Below are experts of layer 4 (counted from 0) of a mixture-of-experts language model. Rows are named router (the router's row for the expert) and show model dimensions 0-127. Each number is 200 + 30 x the weight over its row's rms, rounded and kept within 0 to 999.
Before each expert's rows: a language model's description of what the expert responds to. This comes from a sample of Wikipedia text that the model never trained on.

# expert 55
It responds to: Sentence-initial capitals
router,200,174,171,222,227,221,163,216,223,239,235,167,233,183,152,176,173,220,154,224,183,176,152,161,197,166,217,165,235,168,157,180,217,204,242,235,193,269,163,212,232,229,241,216,234,175,233,246,168,212,203,221,204,184,237,157,232,230,182,200,198,165,246,163,247,222,229,199,236,194,237,169,176,240,157,178,248,180,229,168,227,172,196,256,230,171,137,167,192,183,238,210,242,223,169,244,199,175,233,239,180,174,188,199,176,172,200,208,201,223,238,172,176,223,165,204,236,223,175,164,213,156,223,180,255,203,215,193

# expert 5
It responds to: Articles starting names
router,192,180,179,239,218,226,160,218,232,239,239,170,232,171,153,168,185,228,163,223,172,176,149,165,189,183,194,171,223,177,155,166,212,194,247,226,202,249,165,207,225,230,250,208,228,183,232,252,167,213,211,237,211,181,238,171,244,231,184,199,195,156,232,169,246,212,228,198,234,201,236,168,173,247,163,175,248,185,233,171,234,171,219,257,235,179,138,170,204,187,251,218,242,228,172,242,204,176,227,234,177,186,200,192,176,163,196,216,194,217,233,176,170,224,174,221,245,224,164,161,205,159,224,178,254,212,217,183

# expert 3
It responds to: Connectives and name pieces
router,190,174,169,242,223,219,160,230,224,239,242,173,235,173,145,158,202,215,161,217,168,172,158,162,196,160,201,157,223,175,165,177,204,202,238,235,189,274,177,220,227,228,249,214,237,187,245,249,173,212,201,217,196,173,238,170,235,242,183,193,187,163,222,170,250,210,224,194,242,196,236,165,187,236,157,175,253,194,232,168,229,173,201,254,233,162,173,169,204,193,242,204,248,224,173,235,191,182,244,237,196,193,197,188,181,178,211,200,199,220,233,164,161,222,175,221,239,220,183,159,195,147,226,183,254,212,222,191

# expert 10
It responds to: Capitalized C-name stems
router,186,176,172,235,236,230,164,223,218,240,228,174,237,182,155,171,198,233,160,213,192,176,156,162,196,177,204,173,230,171,157,173,204,201,250,233,198,264,164,204,221,231,247,220,244,180,230,247,166,198,200,216,201,169,236,174,234,246,179,190,186,155,230,164,245,209,231,201,238,208,240,169,189,241,158,177,248,192,230,167,230,166,214,261,226,184,140,172,198,191,246,216,246,229,174,245,211,176,221,239,174,189,183,191,170,160,200,203,193,212,237,172,171,215,160,217,246,220,166,175,194,160,220,183,256,210,218,196

# expert 36
It responds to: Arabic al and bytes
router,194,172,166,246,223,229,162,221,210,238,233,177,235,180,152,163,188,227,157,211,195,181,147,167,199,160,191,162,225,169,151,180,204,204,255,227,203,264,166,204,226,232,261,223,233,186,240,250,173,206,209,219,201,176,240,169,233,229,181,183,190,160,229,154,247,217,228,205,235,201,241,167,177,238,160,173,245,185,232,168,228,172,207,262,232,174,160,168,203,194,242,217,241,224,176,241,205,173,208,241,179,197,178,192,176,175,201,211,195,222,232,166,172,221,172,219,240,222,174,162,196,166,229,169,250,210,197,175

# expert 59
It responds to: Articles and conjunctions
router,185,172,172,239,216,225,159,233,214,241,241,175,237,165,146,165,185,217,155,216,193,184,153,168,198,168,207,164,223,176,155,184,212,182,255,229,200,270,174,201,231,229,249,224,218,184,235,258,175,211,197,229,199,180,235,177,230,237,185,199,180,154,233,173,253,203,223,200,242,200,242,169,193,239,155,183,252,178,236,168,233,169,206,254,232,181,146,162,202,202,242,210,243,227,176,248,198,177,231,241,197,190,185,193,179,171,212,199,183,223,240,173,171,219,167,225,233,219,178,168,199,162,216,183,259,203,204,195

# expert 7
It responds to: Proper-name capitals
router,203,179,172,235,224,215,169,217,209,236,245,176,235,169,158,173,187,215,161,217,172,183,153,172,190,166,201,184,226,171,150,177,208,188,260,221,189,278,173,202,225,221,256,217,232,190,233,250,173,219,196,219,206,174,241,163,232,233,185,194,193,156,237,164,249,208,234,193,244,204,238,163,185,235,160,170,242,189,237,173,228,169,207,257,216,186,159,171,214,196,251,206,249,233,178,249,204,178,246,233,192,192,191,192,164,170,193,205,202,220,234,169,161,211,188,218,244,226,174,165,205,148,225,160,252,211,213,187

# expert 49
It responds to: Numbers and ordinals
router,190,178,168,247,226,225,160,227,213,236,228,172,232,176,152,168,191,223,164,198,199,174,149,171,183,166,202,154,225,173,158,181,205,206,249,222,203,270,161,210,224,230,256,219,243,179,242,249,168,225,209,223,199,174,244,177,238,236,180,193,193,153,228,160,243,203,231,207,239,219,236,172,177,238,157,184,248,173,232,168,228,166,212,258,227,174,144,167,202,188,241,208,240,222,175,249,200,180,211,239,184,203,173,197,178,170,221,231,193,221,224,170,183,216,170,220,237,221,184,169,204,165,230,169,253,204,206,200

# expert 35
It responds to: Articles after prepositions
router,189,182,163,238,226,226,162,212,220,237,233,172,235,174,143,165,203,216,167,220,172,178,153,170,181,171,200,165,223,170,160,165,201,197,250,228,201,262,163,207,223,237,257,230,219,173,236,253,166,211,205,218,208,170,227,169,226,230,183,199,200,159,238,157,244,197,219,195,237,201,240,170,180,245,157,168,251,187,234,181,222,173,194,257,242,185,160,169,200,196,244,211,246,226,175,239,213,178,217,234,190,201,194,194,183,162,200,199,195,227,246,165,171,227,169,228,241,221,166,154,200,155,228,168,248,204,213,190

# expert 29
It responds to: Table row starts
router,196,169,173,252,209,212,162,230,208,234,240,176,233,172,155,156,186,221,160,217,178,178,150,163,187,165,189,163,228,170,165,174,193,186,250,230,199,261,172,201,223,230,252,215,230,172,245,250,163,199,208,215,201,182,229,172,234,240,177,190,193,153,230,169,241,199,228,203,245,205,235,174,180,240,156,183,244,183,229,170,226,168,204,254,218,175,147,172,186,201,241,223,244,217,176,236,215,179,202,240,187,193,174,194,188,165,195,204,186,223,248,171,159,220,167,226,244,219,177,166,192,153,226,159,258,218,213,180

# expert 4
It responds to: Capitals, digits, foreign letters
router,198,178,167,247,207,220,159,220,223,234,221,176,238,177,150,160,196,230,155,216,185,183,152,170,198,158,192,168,224,165,157,172,201,196,254,234,200,265,168,230,223,229,250,225,239,181,233,246,167,212,215,224,200,174,235,170,231,238,186,183,190,152,240,170,241,213,230,195,233,190,237,170,180,240,160,178,253,193,230,169,224,178,205,258,229,183,152,166,209,197,250,221,249,226,187,249,213,172,212,246,172,200,199,195,184,172,212,203,204,224,231,169,174,218,166,218,242,222,165,164,203,160,222,181,253,216,203,192

# expert 15
It responds to: Articles and layout tokens
router,192,173,175,236,207,221,168,231,228,240,233,174,236,163,155,164,187,225,152,209,179,175,150,172,200,181,191,171,224,170,156,180,210,192,245,223,198,255,159,210,223,234,258,223,214,190,239,250,166,214,204,229,201,180,243,172,231,236,180,192,187,153,224,167,251,215,229,202,245,198,233,166,171,246,153,180,250,191,231,169,223,168,200,259,226,165,158,170,205,192,245,203,236,230,166,250,215,173,239,240,190,201,202,192,180,171,200,214,184,226,236,176,170,215,163,222,244,213,182,162,191,158,230,176,257,208,212,187

# expert 9
It responds to: List and table starts
router,185,175,173,254,218,227,161,237,219,240,232,175,228,172,145,164,187,221,160,224,177,172,149,170,184,170,205,168,222,172,161,181,202,196,247,230,200,260,174,212,224,226,256,225,225,172,235,247,173,210,212,225,208,176,232,170,226,238,175,190,185,153,233,167,244,204,232,196,245,218,233,174,176,236,157,182,257,195,233,170,223,168,212,256,232,172,152,168,206,201,233,205,240,224,175,243,207,180,211,238,187,194,188,192,183,169,204,213,197,226,241,171,167,215,169,222,244,221,179,161,198,159,230,159,266,209,212,195

# expert 57
It responds to: Short word starts, possessives
router,189,182,172,250,219,221,164,223,221,239,230,173,235,169,150,162,186,218,161,217,183,181,150,161,191,168,203,166,221,164,163,177,199,196,251,232,196,264,173,200,229,236,251,221,235,177,242,250,167,209,209,215,209,175,250,170,229,236,179,193,190,162,233,171,243,212,221,191,243,203,235,174,180,240,158,171,247,182,237,174,229,178,207,258,239,183,152,173,209,190,245,208,243,226,176,236,206,176,226,238,179,192,174,198,172,169,183,204,204,230,233,164,167,216,164,218,239,218,170,153,200,166,221,169,254,205,202,179

# expert 56
It responds to: Decimal digits in tables
router,180,172,168,246,218,219,156,236,224,235,238,172,235,176,154,167,195,217,161,213,174,169,159,167,196,178,207,168,223,165,156,177,200,199,248,224,195,262,170,216,223,225,279,223,250,174,232,242,172,204,202,218,209,174,240,174,231,226,171,210,195,161,227,169,246,220,228,194,238,198,241,176,194,242,158,176,243,188,233,175,225,170,207,253,225,172,152,170,203,187,240,202,237,228,168,246,198,175,224,237,186,194,175,189,178,171,212,219,203,221,238,179,165,219,166,218,241,228,166,162,202,154,220,176,261,209,201,187

# expert 17
It responds to: Capitals and ordinal numbers
router,193,186,165,239,224,224,164,222,221,234,233,176,236,169,148,170,187,218,157,221,183,172,150,165,193,183,188,174,228,163,160,183,212,194,256,236,194,251,173,217,221,230,258,225,239,181,238,251,161,209,203,228,193,175,242,166,233,237,195,194,196,158,227,168,249,202,228,183,235,199,238,171,191,246,154,174,247,180,235,175,226,168,194,258,228,183,150,169,188,195,246,208,251,224,189,244,207,178,227,240,180,195,181,198,183,169,203,215,179,221,237,167,168,220,176,213,227,224,171,158,201,155,221,180,260,197,228,187

# expert 37
It responds to: Table and list delimiters
router,180,173,166,256,220,221,166,237,222,238,228,175,235,196,157,169,183,213,158,215,162,180,159,157,191,173,204,147,227,176,154,174,193,196,254,228,199,275,173,209,223,228,258,217,242,188,234,239,176,202,212,222,206,180,233,165,229,230,185,189,188,157,219,154,252,203,220,200,238,200,235,178,190,234,158,173,247,189,231,166,225,172,208,258,224,179,164,169,200,195,243,226,245,224,177,238,221,180,214,245,190,191,186,193,172,168,207,204,180,228,239,176,163,219,164,217,234,221,165,156,196,162,230,171,253,205,217,182

# expert 61
It responds to: Range dashes and figures
router,184,178,169,226,216,223,162,220,219,235,232,173,231,188,156,166,189,221,160,230,172,178,149,163,212,168,186,155,219,176,159,192,205,205,250,218,197,253,166,206,224,224,255,218,229,190,239,245,165,220,204,234,217,171,237,171,228,238,178,194,185,159,224,158,256,206,229,191,232,217,239,181,191,237,156,181,250,182,236,170,223,169,185,261,227,176,132,169,196,192,244,228,241,229,177,248,189,171,220,238,182,201,183,191,193,162,199,208,196,221,249,173,168,209,173,216,238,220,160,164,184,158,227,166,256,208,202,184

# expert 46
It responds to: Sequential numbers in tables
router,174,182,173,243,214,217,163,229,211,239,229,175,235,170,152,165,192,225,151,218,192,178,160,171,199,178,191,162,228,173,154,183,218,194,253,220,212,258,169,219,231,229,258,220,230,187,244,253,159,216,201,230,201,175,235,166,226,233,169,199,201,149,226,165,243,215,222,201,241,209,237,174,175,239,158,168,250,182,230,171,237,178,210,259,229,174,151,166,210,188,251,211,236,228,176,241,204,177,223,230,181,195,186,194,179,161,216,204,197,225,241,167,174,221,177,218,240,222,169,161,203,155,226,168,252,211,208,183

# expert 32
It responds to: Table cell spaces
router,178,181,170,240,225,224,160,223,215,230,228,179,229,177,142,170,201,220,156,218,179,181,149,168,193,165,192,164,224,170,160,177,204,194,255,226,196,263,161,199,225,223,270,223,226,183,233,244,180,213,207,227,203,174,237,168,235,233,182,201,182,162,232,168,245,207,222,198,242,211,235,173,188,243,155,177,245,170,234,173,222,169,198,253,228,176,146,169,192,196,241,211,239,229,186,255,202,173,219,237,179,204,188,190,182,165,198,210,198,234,244,166,162,232,175,222,241,229,159,169,199,163,223,177,258,202,207,197

# expert 41
It responds to: Capitals inside codes
router,186,177,163,238,213,222,158,221,232,232,237,175,237,180,154,171,192,224,161,210,189,173,154,169,188,162,204,164,229,172,153,182,194,203,255,227,196,267,168,215,224,224,257,220,233,176,232,250,158,220,209,228,201,172,242,171,235,229,186,193,187,161,232,166,247,211,228,202,241,211,231,173,190,238,154,174,245,188,233,165,227,168,209,258,229,174,147,174,193,185,243,210,246,231,179,242,202,180,215,236,190,195,204,179,185,157,208,209,202,218,237,170,169,213,160,222,243,221,166,167,210,158,219,172,258,196,199,188

# expert 44
It responds to: Capital initial letters
router,188,174,155,243,216,221,166,219,217,227,232,166,233,180,153,161,186,216,154,208,175,177,156,172,196,184,195,163,221,177,154,182,202,192,252,233,198,261,176,210,216,228,244,221,219,186,245,251,165,195,202,208,199,177,241,171,236,233,178,199,205,156,237,162,238,202,227,195,236,200,240,166,180,242,162,176,263,180,238,169,217,165,207,257,225,177,147,167,198,190,243,206,244,228,182,245,213,170,230,239,186,192,173,192,179,175,202,216,199,218,233,174,164,225,179,223,245,213,160,163,203,156,234,174,266,221,217,183

# expert 20
It responds to: United States and scores
router,192,180,173,246,226,218,164,237,200,240,224,178,234,178,151,159,182,231,157,215,188,174,152,174,193,164,192,168,230,164,155,175,213,204,246,225,209,275,168,208,221,233,264,216,236,184,237,242,180,213,211,226,203,176,230,173,234,233,186,198,199,150,228,169,244,213,231,204,234,204,237,159,183,235,155,176,256,179,238,185,224,175,204,256,222,189,154,168,209,194,248,210,232,228,177,249,208,175,210,242,179,200,187,198,178,165,193,212,200,214,234,171,158,214,171,217,244,217,169,157,189,156,222,161,259,204,194,191